config = dict(
    num_hidden_layers=10,
    hidden_size=192,
    n_experts=128,
    experts_per_token=6,
    d_expert=96,
    d_shared_expert=128,
    hidden_act='gelu',
    moe_layers=[1, 3, 5, 7, 9],
    router_score='softmax',
    normalize_top_k=True,
    routed_scale=2.45,
    balance_loss=0.0194,
    balance_bias=False,
    router_logit_norm=1.0,
    init_std_router=0.0091,
    lr_router=0.000807,
    num_attention_heads=6,
    num_key_value_heads=6,
    head_dim=32,
    vocab_size=16384,
    norm='layernorm',
    norm_place='pre',
    norm_eps=1e-06,
    positions='learned',
    qk_norm=False,
    attn_scale=0.177,
    tie_word_embeddings=True,
    parallel_block=False,
    init='normal',
    init_std_qkv=0.026,
    init_std_o=0.00581,
    init_std_up=0.026,
    init_std_down=0.00581,
    optimizer='adamw',
    learning_rate=0.00175,
    beta1=0.9,
    beta2=0.98,
    weight_decay=0.11,
    lr_head=0.00826,
    max_grad_norm=1.0,
    warmup_steps=235,
    schedule='cos',
    final_lr_fraction=0.03,
    batch_tokens=131072,
    max_seq_len=384,
    doc_mask=True,
    z_loss=1e-05,
    train_tokens=395700000,
    max_steps=3019,
    dataset='wikipedia_en',
)
Below are experts of layer 5 (counted from 0) of a mixture-of-experts language model. Rows are named router (the router's row for the expert) and show model dimensions 0-191. Each number is 128 + 24 x the weight over its row's rms, rounded and kept within 0 to 255. Numbers have three digits each.
After each expert's rows: a language model's description of what the expert responds to. This comes from a sample of Wikipedia text that the model never trained on.

# expert 1
router:097144135105113095121121119125146114096137165085096118109168145110111126177138112121102099116107175099141097134120105145115125106132126127182118119166109175108102134156123164108081114138152121132133146140113114151133136130162107131135090175079115105166099158136097133141131159142146129180163123109120098107118164123171172155114107136092142171155108118118131109139113147121163143112139141141177083103129117109135154142147105165139109135094097098127148120140176156104100155126126076137118147095134124100154134130133090127137152117122175167104123153120146144132091090150139110084
Leading digit of years. First digits of years and numbers after a space, parenthesis or dash, like (2009 or 1996, plus word-internal 'n' and pronouns I, We, You.

# expert 46
router:123158119128155133143110149129138135145118101092121138105139152123100124137109068123122098135139114124141094116132124104111112090126143128117145140107178101154088094100118097099145096131137143085194143121084145141130176142107115150113171150123156195122115147102128147113132119123164084127146116111156131101149175108139119137141150169171120123071125143128129106162141160144134062161149121094138094141124118149097092138120119091139139144175118126091163108134096116130131154123113141104167131158170143140117129118103128143083138122126095150136108094086168094143122140151151142102
Country codes and abbreviations. Three-letter country codes and other uppercase abbreviations in sports draws and tables, e.g. POL, CHN, USA, MF, plus some country names.

# expert 45
router:117124083131129143103123106146087120142132119130110094143121119109156139096142158107149121172161132131124160127162146129194109110128161112159105152126101146129104121163122117131144128148123123115128118154125137166093154151163169153124146147100108162165129123136167067158107136153155136130096085110117088140121148103117151150157157119127107127083113122131101066162111125141111076138097153126124114174090101128127125173125101153129105149152152135142162096086160133149137090123146122165171105138097152160122093111130097132073144118141139135121142099093141116120090096094132127108
Past participles after be. Past participles and particles after was, is, been, being, such as known, released, defeated, called up, decided.

# expert 3
router:132120120101127154116145106143137092123116134134110097117182138149128161081134162149096149100155123141186159090122129135134143146091133142119095098133125160131102098108152120120162154138103110099138151155139106151136152128153137158140139140146089132120125129120098074103171154093162120140116113130121161106153115155073123185108137124114129178135093088097129114167158107114125082136098134149132109114089082123150127126125156193121128157083108105132121125168157105159133144097141120157096111145126134136212122132117116137134166124142120127133149141073130138120139134129143144132
Verb-stem word starts. First pieces of split words after to, was, a, and, such as res, sp, h, w, b, and words like due, based, said.

# expert 13
router:111124090164130148099110107139098158169096109135128108106167130153126096097111145155180186111103128111108102132138133153147099127150139090093152118148078126145141166097144143125135094116088174113146125133108107106153140133155118102109128103116141103135151105145126126133131083102118128133144136169120161160124110150114162124093141177150091156156182162114153083102148152155119106151121139123120161129158102138130120104111143165141105093111106124128096139168114119147102122111132119130128140070115127139196184124124079139133135125153137124091113143109143098132096118147146091111
Space before table numbers. Space token after a table pipe, comma or colon that comes right before a number, score or year, like | 20–4 or to 1988.

# expert 26
router:119141123142141124150145160142127092117106150161162121077170104131136138085147108172104142113122142155113140143158171129112111152183128116164105105168158127132162093141111103117125134157084106166154117172134137145102183128103118161118128106140085090165095123121132136096104155114149125114129138106137143103140139143128131148117098128127110136164136085087130149102143092120127113152110114175144107086135081131110159169090165160080153147092074125167118118135151128109094101119097125133137152106130112102155096092113119104104132162133104146121140137129139142168154107125106144126
Word-initial prefixes, quotes. Opening quote marks and the first piece of a word that begins with a prefix or common onset, such as un, re, non, tre-asure.

# expert 61
router:135099160135163131121127153128163137158176114153130163147134119141134129079144142109111140091119111108143157131176126187085112186147082126127149113146113143083102114149090151169081115107109146164097133155135127162103134095134072149175132112147134157155107115100095158140101145142126147161119139116129117149145099119089102098121136127087090123163117143085130159152108138141143112098128158104125138126161163118076098099146158159133145107112141097184112107117138153117126129152159141092125137136153126113116117092108132144156151133112096118134117122125123130124128085133148108087
Mid-word syllable fragments. Short letter pieces inside longer words, often after p, f or c, such as int-ran-et, comp-rom-ising, Z-ol-otas.

# expert 25
router:129095128110128072133110132119100118116141132142111093090094198119138100136120112097095125094110084142109089082157156165145121114120196123127120151170149119138137108149149138112081132117129132098150134151102158136123111127095154124090171142112129125127168112123161163134098093049106125106122133155158099123133177091141140138130090125133131106138144095133087156168131147142104135153130129126156120102090129135096122096150114091159128140115115135122098143138143170126097124163145183103121104121146115134116087136143145142114126149117104144138145101138154161120145118093094109120
Table column separators. Pipe separators inside table header and data rows, especially sports standings such as W | L | Pts, plus semicolons in number lists.

# expert 29
router:133114114158090134131153125086175165106077105161160130077125145106108154160091058152118126127128132146104097074123166103117113135066085140129149137148112081158132144133113171150144163145173149120141111104114128137149134153113136106126094120124156121171141142127120130104128114157142102133115141140140101133141138108131105082088117114143096133113113100120106095133126085098108125103144115114138171115157127140142166096125133116144150133182165132126116079137109151140154154165133140164160133146124134176091107146104155147114147159131115154111143087149127145118136148112142091131
Name pieces in lists. Word pieces inside proper names and titles in tables, lists and taxonomy entries, such as Stock-ton, Kourn-ikova, Strong-est, Fruit and.

# expert 19
router:135150151153107145068165108094123158124127161092133138127089164163149152159140140157065136143152118127102097073096125102152112102098098102113087128116098094140089141117110112121181150139126120110135111092114109093103128133096146125174147116130155154120124149166148152153136131088155131101157167154158084089120129123157118093153093137154134145077129126150146123117140135142153110117151077108140118153107137121124111096109138130080128131115158167136149113145121135093183159143115096125123121138152128152146114101158181136123114101118115140143126101155123101115118133153132115156
Surname and place endings. Final pieces of surnames, place and institution names such as -son, -ford, -ville, -berg, plus London, York, Smith, Washington.

# expert 17
router:172123150094094114121129105129165124165152103136116096152125142082094140127119117136155141113126102132142128120087144151112138168090171145112164130114131129137112129131149155108184127151127104089121165093125114137119131168093122146166163128117171136140121166088135117121122131135100112134116137083122101137157115143107114108112138115162116143163148141163134113101123149156178143160108139135123138162100092153119111130122158177100094091090119099103135146088136158156077123095158128142115089142187136124101142135192127145166141119099120114117149153105137153092122123120082116153
Latinate word stems. Mid-word stems of Latin-derived words, such as ract in contract, ort in support, act, ect, usually before suffixes -ed, -ion, -ing.

# expert 0
router:097113186147113148147142142122107149078114116127185113165177107121099125147111125156140103083112156158140134136147121151088104133150135122141119096116129149129147105133141129143107149116123123114102117119109136127129155126159114122130130121128160130125106160134092127114118147134106120176147110067121129101150131094161154158126124186149157093147096150130152136145125142149135171139152156131151147089140122108105113170155128076129119124086118089137105082164112149160128137105118118128117154149121100114109141174172086151095088136135161131131121181122112158138047106120111143100
Word-initial letter pieces. Single letters or short pieces beginning a split word, often capitalized names, e.g. Grey-f-riars, Fair-f-ax, B-iofuel, P-inus, Gr-avity.

# expert 18
router:160145090087124164106092137084130119100142112134110123118118162160130123104124150118100157135157119102146143085125147132098127150101127133108108103097054115143137093132136111126102151119141161097123144135103154149136097141131122132156147131133134131133127109145166156208139136134153139095101138118151158116132162119129114143160109120149136176143102135174195112092132156136105138141160118106162151136175121126108157079102128107132072095145148125091122187157134141156153123140139144147142112112112113139138119091149112098125121141136114070118105118123164089126136121110152123076
Plural noun endings. Plural suffix pieces closing a noun, such as s, es, ers, ings, ions, e.g. airstrik-es, dioces-es, consequ-ences, Cavern-s.

# expert 39
router:126138105130149090136174155148105152147137141139153174131100144092122162118153133141123125116154161143160088127151099159125125136098143171118137101107070087138161126098137136102157129120113073117159105109114118122151149173161162107203140123122127131104155096144136065112083131122139134118138135121156119089153087110125095173107123108134082128141117118083112132123141124172119094154151131117101143149131102116120092122100133123138162125113101128090146137122114141148114117154099096129118114140082146144092148115165165154146123118125098152131132089092183114146121114124123132157
Title and unit words. Words in headings, titles and units such as Rankings, Film, World, kilometre, Gold, slash separators and Japanese-text bytes.

# expert 12
router:132122124097159157147141119094125140085154127107111103167082140139161127079082151126146149142135153138113128142157136163076122138126157126138148110141142156117127124154144101096106097111097099142076137151117146128152114075162090151139137160085157114097088133138101120135121097094150125130166101129131127126156135124135136157056162105100169175119154112136114129126107114138116168159122162098108109156158150124135159098139111126128133161117130093143083150171115113090119141143108116118147103182121131113098169132125161070143138133113139139097130150136113133116159154154120114150
Paragraph breaks before headings. Line breaks after a sentence-ending period, mostly the blank line before a == section heading == or a new paragraph.

# expert 8
router:090150141158120109066105095142162092117097061110108147127108116129137167157111136150151144154096122167099119131102121109148071109108148109142154101134109145144092164108158109100149121118153129118161108138156088090130103134128123136150102142103181093130164142123110148169179137138146113150147116156102160154118131086151123137147136127160142176175140089129125080157146114139119093170109122140173149111109112123155127119134106095142093154127115144155152154130090137155102169134121090103129143121130170148112127125141111116122135110155122171113131115138134082135117098131126119116
Digits and odd fragments. Single digits inside numbers in tables and scores, plus stray spaces and word pieces in technical or foreign words, such as syn-ch-ronous, san-zen.

# expert 62
router:119084091156084118126112099134158117141106169115134125107123144085154099135134096127100136114141126116132161171143130150101121126172133118119127133146139164114121137147149109167135118173153170164097116153136118160134145138143102145083113118165140111105119109114153120124134164143139160159100160155128158098130109127115104129138096081121103127140143116129100111117097140151082127128084117159162119126074135101125133137145122121128105142138090170126074128095143079111083157148172152165144083153141124125110111167145060172146137150112136151113080138159130118156143156127142106139
Modals and to. Modal verbs and infinitive to before a verb, such as will be, can use, used to fish, plus Romance articles like de, El.

# expert 32
router:114141141115129144152137134103125097116180130169091113134125107141112145144142108114155133116092188173155089134095114133127119144121122127168147136116125149131127163124101156100081108155148146120135157180084137146127122122165082125124135146115130097113129108121150079101184108154076124166133125098112129133139120122178121157159088115080149135165145128121123095097091127095127116109143123111109105121114120128125121115127077144131126123084102132103122123089116133113105097113114053130143172169142117148153162156144147160141122117167112175106131116143173141114157138137101148119
Year digits. Digits in years and date ranges, especially the third and fourth digits after 19 or 20, as in 1975–1977 and 2016.

# expert 9
router:127123150101108132189127145101139085134155108178104108126109104122140152115095135153114108093165115121146092129153102132116178138122139136136154155158159140159148111117147171128098078122112136137142140108101103140138113147102090127107114086160126108127145124152104118113097143125157160104143148157084145130156115136114131108140103119108124116147145145108138164145117128107142159107077136132131134099140114137159127152148152088149088117148114124098078101115138086180107074146165170153133099157150070134111109158055122151110147126134135138125148120134111114102164165139115163118
Decimal points in tables. Decimal points, commas, pipes and semicolons right after digits in numeric tables, such as climate figures, vote percentages, coordinates and batting averages.

# expert 44
router:138124112123145127127129083148079105133128105123088132139176119121108120131162152123175116126115142097140125137094132164115112138108120094123194110093102084137154120141138169105157135087102087107064120134125138132125151152101162148159095142150107134150163093130144123142096154154126130083144088130104145127096148130088170112156130107163120136171139119155113157126150151158148136163105144101169129124113121140082100118116133137115139134156097099132106157149147073150146102111128128143143167116133119108090112165167093158173118121147170152112114086110108118114101123145136129117
Part-of phrase heads. Nouns and function words that head of-phrases or link clauses, such as part of, one of, out of, list, number, is.

# expert 60
router:117130159130118116130135092106159160173091158133170162110115159085105144121145102125138082143164126152097126123123114143156150085136114108113103130130157098099153096107095123142152129114116131168096137130123098129155134163100166136157083098158120123141164089124132132108099129149142142089160152108144138131158113140137107125138138153122118160058122124132156136111120107145140134126139154122140122155077149129113135148068181113128107143176130102111119144144115097147120113199118153125085125147110115105097110141159150122144074125127122166088144133171121111135131089165127131165
Title and name starts. First word of titles and proper names in lists and tables, e.g. Dead Men, Best, John, Star, The Plain Dealer.

# expert 42
router:169161154155144092141159123122153141134117131139125146135128128179098112177118136132138114146143133126118130145116101145161077178162099113166143149079172121093122169146118100138121152120098098109136185143124147073105090107125084127131145149110102146127144163131172112122109133093123124161126118171111167142151137153127099132149107100113110088134155148094144073100129112098166097124114138126137115140111101129154101121150114132118144098103158141133123077163125114150101178110136108138089118101120129118138148114093133104145169096093128089117118138118116088140129138150157160101
Infobox and list line breaks. Line breaks and list dashes in infobox fields and reference lists, e.g. before "- Affiliation:", "- Nationality:", Phylum, Coordinates, closing quotes.

# expert 48
router:153131183109139121137113157097099126098179119143128094147103108113120177135164098131159092145126122126170150126081086112146121164087126144142158143123132109149138152148115110112142172124166158171105150138113141170154146119158091132116159141085158101138103149149114139127116131127117121118121131103137132114123149163160167128176129132096128148114146138117092098107098117097147108129156151130144086180134099095144105179146106173097150120095111142098145097105160134104135088105156103151141130150111119157127164116150145088136138140118118114166091085127126160110146120157105137114
Inner digits of years. Later digits inside years and ordinals, e.g. the 8 in 1984, the 0 in 1940s, 2021, 58th Berlin festival.

# expert 2
router:167168144151128115124093141159126116130147086107126135144089095126139171126154121114132114119138115128132147126140140120084099169107112112123139127145124101124151130169154151114113154085098125154106108112097153119088111122141116128154144093103161140133140115121135096186111153155161109133147143151139140146160150099132106123094155098111100137155104137119159097152102206130120128143134170121143173070125112116085099124145148121139133133105075130136118170117123146145138146142122103089100116142118101117146113164137088148163166132092121085111080144108123184172129111104130097095
Mid-word name syllables. Short vowel-consonant pieces inside proper names and rare words, such as Ann-ap-urna, Ch-ap-man, artem-is-inin, Ven-k-atrayadu.

# expert 31
router:118153105128103129111171114106106156107165132139144136099119163141187131145127117103103142153126131137143089075118144137167106131105112159133117140136080093128127162144086155122178146145110113136135131079111132106115107104106131130126097130092159140147123149134123150128171084138148119133144169150178097120124116088173129124135163138128125138097114115079137147113104124149107130094157048098103125130131109138144138104117144130097118096156155164115146113164152125102161188151137099112131140155140089140127104149144180116122110082123122124122135103174080123129151132141145107143
Personal names in narrative. First names and surname endings of people in biographies and plot summaries, such as James, Chris, -ović, Hardie, Iovine.

# expert 6
router:095137143077094128100139112134157123143137115095133139147172175116121158122122135168129124134110094153053143145164118104156146151091158119155149128146120144127122131140098131142156113170114128127133137151143072137168108143091141145144129115122107125146154157121142102146139101144091149114125138120127119127069168105100103098151131090138067102118129094165106172117134084090161103136082138118120158190135111117156116152128133142112131113109117112098125126163143131145133092129142134126107125154188136110097165087123166082130135136100121158135152108125154140163106132129099135122
Apostrophes and word-middle pieces. Possessive or contraction apostrophes (band's, He's) plus mid-word pieces like ear, ong, ough and the prepositions under and over.

# expert 22
router:092115127118146145113084176124087125116148102126099151112142122091131172159103142162110172129131152154120135125125112088148119160135139159152134071122135174141103118120149142162132141124105140129145122167134119118170112096129100144185159135126124174112099117125093149113128106132148101170117115096108093101159157114154117172143099125110106127157102113138170093144149102121128082102154125143071113167097122103141151143168105116134141126129130121135089149150127150142158142075145097109080132141126107118135123120078156095099117133118140097129130138131147180162143154156112158122
v and w pieces. Word-internal pieces containing v or w, plus a few rare fragments, e.g. curveball, Stonewall, Seward, Corvette, sewing.

# expert 11
router:153117086124153138117086098078091106138103112157130114126118108107116118189143170154129132132103140131131161073141157146134158120134183141104108105130111142085145124136097145137153139137097094120138145110126172142124093096161106156144101129123103174135114159142118144163170138116108124168154111107129134150092129116092143127108087138125171114133163144112108135133073107130108134101099114144178086119115109102116103090083148135091156145129152130143100124095129119141110132076132161153146095121147157096132084155099110144119118135164150114152104146161138106146125115144164143123
Copulas and adverbs. Forms of be (is, was, are, been) and sentence adverbs or connectives like also, not, both, even, soon.

# expert 34
router:099120129151126126140111102151106137130134137141106176090099127122134133171162112110115072137166127159090136101097155105141113084130130104118106155127142095134104118183105159125166132159091133112144151095101139108133120114100136125117104115119153096128128089141132159147148130137166132125082174138166143106160107136142120121109151146149108158111152134118097105110115122172145141101117117102088092176093175155149103133097130141094102112152131153139144111156133088098096159150168132170160126133111102122135087110125128151152114127129145110129116090192132109083139114169090115138
Common English first names. Western given names and saints' names, also some place names, as in lists and tables, e.g. John, Paul, Michael, Mary, Texas.

# expert 21
router:110125177149173154125156146127118112131121121126187134113108153089143116175106169086126100134110137134139109175155140137131117140160102076129156139180142127133139100139153142111100088057098113171135090116106112125124115157142104094128104109099126174127118098159089152103099105101136137138133096097121127159114119116103123143132127154145151125162147136164118123148102122102155082108149150110108153135157135084172103128099115117166097159123163161086104159098132175139143143114114139132130158133102159115121155146123133143137092097107114139123125124126117116134108102138142141184
Ordinals and ranks. Ordinal suffixes th, st, nd, rd after digits (18th century, 1st) and words like first, second, third, million, new.

# expert 20
router:129123169139116139126156118161131131095103111119080112125162136166125122096108103148120094116144123118195130121127084142118118134118051139150117091080150114117102132138176122126106088108079132121142132138137113086132130145130102154148159142143107104115107128130120129166144155103134137125099156122139137146154117115140150158135169117158148160183133095103147120129171138076175127160139100122175106089168126145120116163119105108113146106097115099149111091143139078134114106147150087177106135128120127134131164128100126131129162146122129172156104127142108131110084107104118165113
Coordinates and abbreviation periods. Decimal points in geographic coordinates, periods after abbreviations and list numbers, and odd letter pieces in names, such as Theat-r-hythm, Eds., 42.4391.

# expert 52
router:185121123137134105137098106127143094151107134143151126099083094114140147105116109166130137105128142129159170105102153096130119179169126104131102112071105112108135135142158126120181132144135107089141150155167136131131160098100087120162135121165093106140094105126134144129107156106164127152106136116131106096144123127145127109081114120143128150180123102155150125124133133129130101126154110195118070138134136104105167129125154167098151141131122098136108121090149157105116161081116127106129099117118150101164130138147142118126144125144143077162143134130129131146168163205126133128
Latinate word stems. Opening stem of long Latin-derived words before endings like -ation or -ate, e.g. isolation, Initiative, virtual, chronically.

# expert 33
router:134087144126129099105126124089149094165107166119142125134111096131088108122132110150114104106123079139114145124124142166134140130150136114096122133134186166140134134112129115144122111116146163141112107135109118177110117172145109161108088093157107129157138132099153160139178142112127154167136143136148156132159140124099110086091121121133165085123137107110117128110115150149112090124069143093090153095145156114152161115141122102138122167115177106120116096159109115119077119094103145165144150112163162131087129149119105097139091155119117116172163106131146117128109189142152132142
Articles and career colons. Mostly the after prepositions, plus colons after year spans in footballer career lists and pipes in match tables.

# expert 56
router:153084168132101092160123163154145120175105134103112128135172101133141089108136122138173117135139090120172118121113132092157154110129139096080127096082096135111142118119120165132129143101141142136101125142123182058151113141111126099094131129086111154126129118151159155180145172089167130149124111140108155132112164140139111116143153105140122105104129154170155140143136120108122106087162069145145126159118121147139134119150088117156124105115160156144152105091106149145132136127094117110100126125126092123160141102083110126156104132103158100114099147147154124108100149116140117163
Wiki markup closers. Closing heading markers, table divider rows, closing parentheses and semicolons in infobox lines, such as ==History ==, === Albums ===, Website.

# expert 49
router:159153115098133117099105102107152122116152121134140084168130124131133104093139150126119098156147124126134145105145188110135125128121178101110092177128117120107130152175094120108142143128128133107117126139126162134094139142138162085143181137139099146139122149130165086180170126136160135155130105105106140160129130090126172134108120129099123110098096147151127096127116101115120134075096170163128130137103105130127137116120093132162113109148176110142146119078167157145135106155174142153160115162131150142117100114120070132104151101148153133140138168090134118104112132080139084101
Verbs in prose sentences. Past-tense verbs, participles and endings in narrative prose, such as played, found, held, including, and pieces like expl-ore, trans-mitted.

# expert 10
router:083086156167131161165133122158138103098092104107109115134161133125103113116126156140117157136123135131130186123091118111127153138141129131111140114106162147060141134136171131130108119133102144112125103151125080152158109124174121117110158115140136085126135089137112118116146158099087125133129132138093155099161085125125124171124095136128122114192132096106113119161096172108131132148168145115144168116151080128155136176111162112113087136097090134144102163141143165124089163091130126126096104107097148112168122112120105110097113145125134098106110159126127130137103132143162143161
Lowercase word-initial letters. Single lowercase letter or short piece opening a common noun after an article, e.g. siding, sandy, stilts, canyons.